From a checkpoint of a small mixture-of-experts model trained on Wikipedia: a variant of Muon for the experts.
Below are experts of layer 5 (counted from 0) of a mixture-of-experts language model. Rows are named router (the router's row for the expert) and show model dimensions 0-191. Each number is 50 + 10 x the weight over its row's rms, rounded and kept within 0 to 99.
After each expert's rows: "raises" lists some tokens whose logits its average output raises strongly, later layers aside. This comes from a sample of Wikipedia text that the model never trained on.

# expert 21
router:54 45 38 33 39 44 51 41 46 47 49 52 39 52 51 52 50 44 53 48 48 62 38 43 45 32 39 53 52 49 64 40 40 57 47 48 52 52 62 40 52 60 60 51 76 42 24 37 60 54 61 41 50 48 51 55 48 48 46 49 40 46 54 33 49 50 42 28 42 44 58 51 63 52 35 52 60 54 38 39 45 55 56 31 43 57 41 55 51 53 44 53 43 44 46 42 33 47 43 59 51 57 59 47 57 42 46 50 40 60 31 55 47 59 46 52 37 54 58 39 51 60 59 57 44 60 53 56 28 48 37 52 58 60 52 55 61 40 57 53 49 61 50 71 37 47 34 72 52 61 62 41 53 65 45 32 56 41 23 63 44 56 35 42 64 42 41 22 60 41 39 52 76 69 31 53 52 50 73 48 54 52 74 56 42 37 51 53 43 56 39 37
raises: ",", " and", " |", " (", ".", "\n"

# expert 5
router:60 58 46 25 41 43 60 47 48 42 50 47 34 60 46 57 29 33 63 51 53 40 40 73 52 38 48 59 60 57 58 54 41 46 32 45 64 47 44 30 46 67 46 67 70 50 47 32 40 59 52 35 57 65 66 60 38 57 47 60 43 51 67 32 51 31 48 47 55 49 43 51 63 50 57 46 46 66 37 63 36 44 44 52 43 57 55 54 50 59 47 63 60 56 42 43 61 43 32 55 75 51 58 55 40 43 41 69 35 41 54 47 62 66 43 57 46 51 63 46 58 52 55 52 33 48 56 64 36 45 42 48 63 56 64 63 41 34 61 63 44 54 46 53 38 38 41 55 60 44 49 35 38 55 57 46 46 50 44 45 41 49 52 50 55 63 42 48 62 62 49 61 68 52 43 37 53 50 61 54 67 57 52 53 34 54 50 67 45 53 29 48
raises: "\n", " and", " |", " (", " In", " The"

# expert 23
router:52 46 40 35 27 51 63 48 48 48 52 48 40 55 58 60 44 43 46 51 34 55 39 48 44 38 43 53 56 46 58 46 40 49 32 57 75 39 67 42 59 53 62 52 60 52 35 35 61 71 56 55 49 65 70 51 43 51 51 53 39 46 59 46 45 51 54 40 57 23 52 46 71 43 46 57 45 56 45 44 34 58 55 44 70 61 49 63 38 51 53 50 62 47 42 46 46 57 47 56 57 51 67 52 58 41 60 48 41 49 45 42 52 71 35 57 39 61 55 48 59 57 61 61 41 51 47 52 52 54 34 44 60 57 54 44 53 38 59 53 47 53 50 68 39 46 44 51 57 59 52 44 48 69 48 34 50 49 35 56 45 45 33 38 51 43 44 36 82 36 28 53 74 56 43 53 56 48 72 44 42 50 62 55 44 49 21 44 44 64 43 40
raises: "0", "1", "2", "4", "3", "5"

# expert 20
router:57 56 43 49 34 48 52 49 45 40 47 58 62 59 62 57 50 40 51 48 50 58 44 52 49 31 43 48 62 55 65 48 43 60 39 54 51 49 54 33 59 63 58 50 72 40 35 37 42 62 57 56 56 63 43 51 46 54 38 48 25 60 58 53 54 45 48 55 49 40 38 65 55 46 44 31 55 59 37 52 27 66 40 35 50 72 60 44 55 53 47 59 55 56 54 59 51 51 49 58 53 42 54 67 64 42 55 69 35 51 49 59 60 69 37 40 30 45 62 57 51 46 62 44 32 83 36 52 47 57 29 70 41 53 42 49 53 37 54 63 43 43 58 68 42 43 56 52 48 43 59 34 59 51 55 44 62 38 35 59 48 42 52 50 46 49 50 52 69 33 33 60 67 61 43 41 61 43 46 39 51 64 51 47 49 47 58 56 52 59 50 33
raises: " the", " ", " a", " an"

# expert 7
router:54 50 49 40 25 36 44 32 56 51 51 62 27 58 58 46 38 36 58 46 47 56 35 48 46 37 48 53 60 49 50 49 46 53 41 64 64 28 61 33 53 71 57 63 56 63 35 52 32 64 52 42 64 71 51 57 40 55 54 51 30 52 52 43 53 43 45 53 67 32 48 46 58 48 51 74 51 66 36 54 42 71 40 43 65 57 46 53 60 63 44 53 61 45 45 66 49 52 49 58 59 45 67 57 50 42 48 50 46 46 34 54 55 51 47 50 50 45 43 37 65 52 59 53 47 69 47 57 47 42 43 65 64 54 42 50 60 43 48 66 48 68 43 59 30 46 39 54 34 51 40 45 56 56 50 44 61 31 38 59 55 61 33 39 57 45 56 56 63 48 31 52 56 53 48 38 55 41 73 50 44 49 55 44 45 60 41 48 46 70 53 34
raises: "8", "7", "9", "5", "6", "4"

# expert 8
router:43 42 44 36 30 40 45 28 53 65 50 61 43 65 58 53 48 48 55 54 52 69 56 60 28 39 57 43 60 64 62 29 39 67 51 54 60 32 59 39 59 49 44 64 70 42 33 42 49 52 49 35 42 54 48 60 42 56 49 63 32 65 49 39 65 44 40 52 52 44 59 52 51 47 48 55 34 46 46 56 45 53 38 51 53 61 46 58 32 48 51 51 50 40 48 60 46 44 52 67 61 50 61 59 56 39 57 49 26 50 25 42 55 58 43 40 36 54 59 35 68 49 60 55 47 64 36 47 49 42 45 53 56 45 65 50 49 50 76 70 38 57 47 66 45 44 46 50 57 71 46 47 43 56 56 49 39 39 29 64 49 53 47 46 56 61 48 46 50 46 48 44 62 60 40 42 59 44 65 36 51 64 66 49 47 67 39 40 36 53 47 38
raises: ",", " and", " in", " (", " of", "\n"

# expert 16
router:56 44 37 51 17 41 54 46 49 52 52 53 47 62 62 43 47 50 49 34 53 47 37 51 45 43 48 52 65 60 61 56 42 47 36 53 70 41 73 25 48 62 44 64 74 35 31 46 43 60 41 42 56 53 41 64 43 47 38 65 34 61 60 49 46 38 42 60 58 42 50 66 60 52 41 53 33 57 41 38 46 53 43 60 55 59 52 53 32 48 40 49 37 42 50 48 50 57 49 61 64 57 60 56 43 41 61 63 45 47 47 42 48 52 43 32 35 57 73 43 53 52 51 62 36 54 55 56 45 47 39 41 51 50 54 54 46 31 52 65 55 47 57 47 38 42 40 47 45 42 47 41 46 72 46 46 45 43 35 53 40 62 43 43 48 49 57 22 69 36 36 59 54 57 43 31 64 49 77 44 52 51 53 47 51 56 42 58 44 55 37 52
raises: "\n", " ", " –", " —", " In", " -"

# expert 2
router:57 40 47 41 35 49 46 36 49 52 59 48 44 63 59 46 51 48 57 53 41 58 56 75 45 37 40 42 66 61 56 45 37 59 50 50 56 46 52 34 50 52 48 64 58 39 42 37 43 53 40 44 48 48 53 70 48 63 46 63 23 48 64 42 62 43 33 54 48 48 41 55 57 75 39 52 39 54 40 65 42 47 37 41 46 55 23 45 53 62 46 63 56 55 52 48 43 59 54 58 70 41 58 70 55 30 57 74 47 56 47 45 65 62 62 42 46 45 61 40 59 53 57 48 24 69 45 61 56 42 48 52 75 66 59 35 54 44 62 61 30 55 45 56 43 42 38 51 49 70 39 42 40 64 49 48 59 40 31 70 55 65 47 48 51 44 51 49 60 44 43 48 56 45 49 46 61 58 53 40 58 51 47 43 51 58 59 48 50 60 39 39
raises: " in", ",", " and", ".", " on", " ("

# expert 4
router:66 45 46 43 17 40 52 43 52 52 58 47 44 66 47 30 48 59 61 45 40 59 50 51 43 50 39 54 44 41 59 54 25 61 42 54 64 59 66 38 42 43 45 63 76 38 49 51 56 65 51 53 65 47 49 60 45 71 47 56 29 43 65 44 62 24 35 51 67 46 44 53 49 60 48 62 43 57 43 66 50 65 63 39 55 51 50 64 46 54 59 54 38 44 49 65 43 56 57 64 55 46 48 74 58 62 55 54 41 74 39 52 63 65 30 45 48 54 49 52 60 48 51 50 42 57 53 56 54 47 26 40 51 67 46 39 57 38 53 61 47 51 52 63 31 56 53 44 44 43 54 35 55 67 51 56 48 44 44 53 42 57 50 53 45 65 40 40 54 46 36 45 63 46 44 49 51 39 67 46 55 47 68 44 45 42 45 61 53 62 50 48
raises: " a", " the", " an", " ", " one", " in"

# expert 10
router:50 44 49 43 51 47 52 45 38 46 50 55 38 64 59 47 46 42 54 43 56 56 35 58 32 46 37 60 53 54 49 54 29 52 20 52 63 49 67 40 54 51 62 54 74 38 35 42 52 46 51 39 44 51 58 61 52 54 51 51 37 69 57 28 41 30 48 48 55 29 38 55 50 36 46 60 44 40 25 55 46 69 54 52 44 60 48 56 37 45 55 47 52 55 48 61 41 38 43 53 60 35 65 64 50 42 64 53 38 49 36 34 56 63 34 47 51 60 67 41 54 55 57 43 55 60 53 49 45 37 50 55 56 54 49 54 69 37 62 53 42 60 57 53 45 45 42 69 33 71 41 57 55 68 53 47 52 34 32 66 56 70 40 52 50 44 44 50 46 46 49 56 61 64 39 36 54 39 57 47 56 53 62 49 37 47 33 46 35 54 53 28
raises: "-", ",", " and", ".", " (", " in"

# expert 9
router:59 45 40 34 43 37 53 59 43 45 42 52 65 64 47 46 38 32 56 38 58 49 42 58 58 34 43 53 63 52 58 50 36 51 37 50 66 39 48 49 52 70 57 59 71 33 37 45 39 53 41 43 61 56 52 57 50 51 48 66 45 45 57 48 40 48 44 43 60 47 45 67 58 52 59 61 57 48 42 44 46 49 46 33 61 54 52 64 52 59 44 66 47 48 54 57 37 44 35 51 62 57 70 69 63 53 47 59 44 53 47 38 65 81 62 41 44 44 59 38 69 50 69 56 34 65 53 53 46 33 52 46 68 50 65 52 49 40 54 75 46 50 62 64 52 49 58 57 53 46 44 34 46 75 56 49 44 45 46 59 49 56 53 50 56 53 43 50 73 22 46 44 55 49 52 37 58 45 72 48 62 64 56 58 46 54 42 54 53 60 36 40
raises: "1", "2", "3", "7", "6", "4"

# expert 3
router:65 54 37 49 39 43 70 50 55 55 59 54 42 48 63 42 43 52 49 51 33 71 39 45 43 45 50 44 48 54 58 46 39 42 41 59 55 41 58 45 38 56 70 46 62 40 35 47 54 49 49 38 57 49 57 46 39 60 42 50 33 49 72 53 52 33 39 47 58 45 38 64 51 44 36 59 47 52 37 48 36 48 43 51 53 75 50 66 48 63 37 51 50 58 38 58 44 44 42 55 64 43 59 54 52 45 59 43 32 52 38 39 51 48 34 40 28 54 54 34 58 55 50 67 37 64 53 49 47 62 50 52 58 65 70 49 50 38 49 66 51 65 60 72 47 55 55 57 44 61 62 41 65 58 57 48 42 38 47 53 50 41 43 57 49 54 54 33 66 51 36 51 64 50 49 41 59 53 71 35 39 57 69 29 55 40 39 61 52 61 38 26
raises: " ", " and", " S", " B", " |", " C"

# expert 15
router:57 54 38 51 25 37 63 55 48 48 33 56 55 59 57 62 59 53 46 56 43 59 36 56 50 52 51 39 63 60 63 55 37 62 39 68 58 44 50 28 47 51 61 69 47 44 40 50 44 48 51 44 54 66 52 55 41 59 42 55 32 46 59 50 58 42 42 47 43 42 50 61 66 52 32 46 45 58 34 41 49 60 52 59 65 53 43 53 37 55 45 57 51 40 60 52 42 46 34 60 74 53 61 67 49 48 54 65 39 63 32 41 61 71 41 49 30 45 70 49 66 55 58 56 32 44 53 59 39 48 58 55 62 55 54 65 69 36 51 63 49 61 56 51 41 39 46 61 46 54 49 37 44 62 57 34 78 31 35 71 50 47 46 46 52 49 55 41 55 36 45 51 54 56 30 57 44 55 49 43 49 60 66 50 55 44 46 62 44 60 59 45
raises: " ", " \"", ",", " and", " U"

# expert 19
router:41 52 29 29 30 42 63 49 53 53 49 54 42 61 63 57 58 58 59 49 51 50 28 66 30 36 29 59 61 51 64 37 41 56 27 57 57 41 55 34 54 57 60 68 72 54 51 39 46 56 44 54 66 55 55 79 53 38 41 45 47 65 61 49 45 53 46 47 55 35 50 57 59 55 38 44 59 70 36 55 52 61 48 43 59 53 39 42 42 50 51 52 46 55 58 56 52 46 44 64 55 52 71 56 47 48 56 64 41 51 42 51 65 47 39 37 49 56 64 34 62 58 46 58 49 58 38 52 44 50 49 36 56 59 51 46 42 36 60 63 45 57 39 58 51 41 50 70 47 51 50 40 56 62 49 39 69 50 46 59 39 47 42 56 54 41 51 32 76 53 47 59 59 41 57 46 47 45 54 46 60 62 60 42 55 42 28 46 34 58 35 45
raises: "0", "1", "2", "5", " |", "4"

# expert 1
router:67 42 51 55 29 38 70 54 54 59 46 59 45 62 57 50 39 44 37 37 47 43 43 61 46 45 46 62 62 45 70 57 42 51 22 53 59 46 62 34 57 67 55 53 71 37 36 46 51 51 54 39 51 55 54 53 51 48 43 53 44 58 54 57 59 36 49 49 56 34 52 62 54 42 52 53 42 53 39 37 43 55 47 42 54 56 48 61 48 50 39 65 48 44 43 56 38 56 51 67 47 56 76 49 53 36 50 59 40 53 41 48 61 58 45 47 24 42 66 36 52 59 63 63 43 51 54 59 36 59 36 47 50 65 57 55 55 35 64 65 49 46 57 53 35 43 49 60 56 44 49 44 51 79 65 56 63 43 37 59 50 49 34 57 51 52 45 40 55 38 31 42 73 58 49 44 54 53 68 40 54 63 56 38 36 41 37 57 49 48 46 27
raises: " ", " —", "\n"

# expert 6
router:45 46 46 41 26 42 51 58 35 51 73 55 44 57 51 55 40 46 57 47 60 55 50 48 43 27 50 53 55 57 58 55 40 54 44 48 65 40 44 25 39 46 48 56 59 43 36 50 53 81 35 44 50 52 55 55 38 50 49 57 39 52 64 49 53 54 50 37 43 39 23 56 62 56 53 57 49 53 18 67 44 68 60 49 57 51 40 52 48 54 40 61 56 53 46 49 46 41 33 64 63 60 57 51 56 42 64 78 38 46 42 61 51 65 58 44 38 54 52 49 61 61 44 57 34 67 45 49 47 49 45 45 62 45 64 45 64 42 57 64 44 63 46 43 56 46 37 62 63 60 58 31 51 47 64 29 66 46 33 59 49 59 53 40 54 72 41 49 54 46 40 50 54 46 46 48 46 58 57 33 54 57 55 68 56 38 44 51 42 57 55 47
raises: ",", " and", " the", " in", " to", "\n"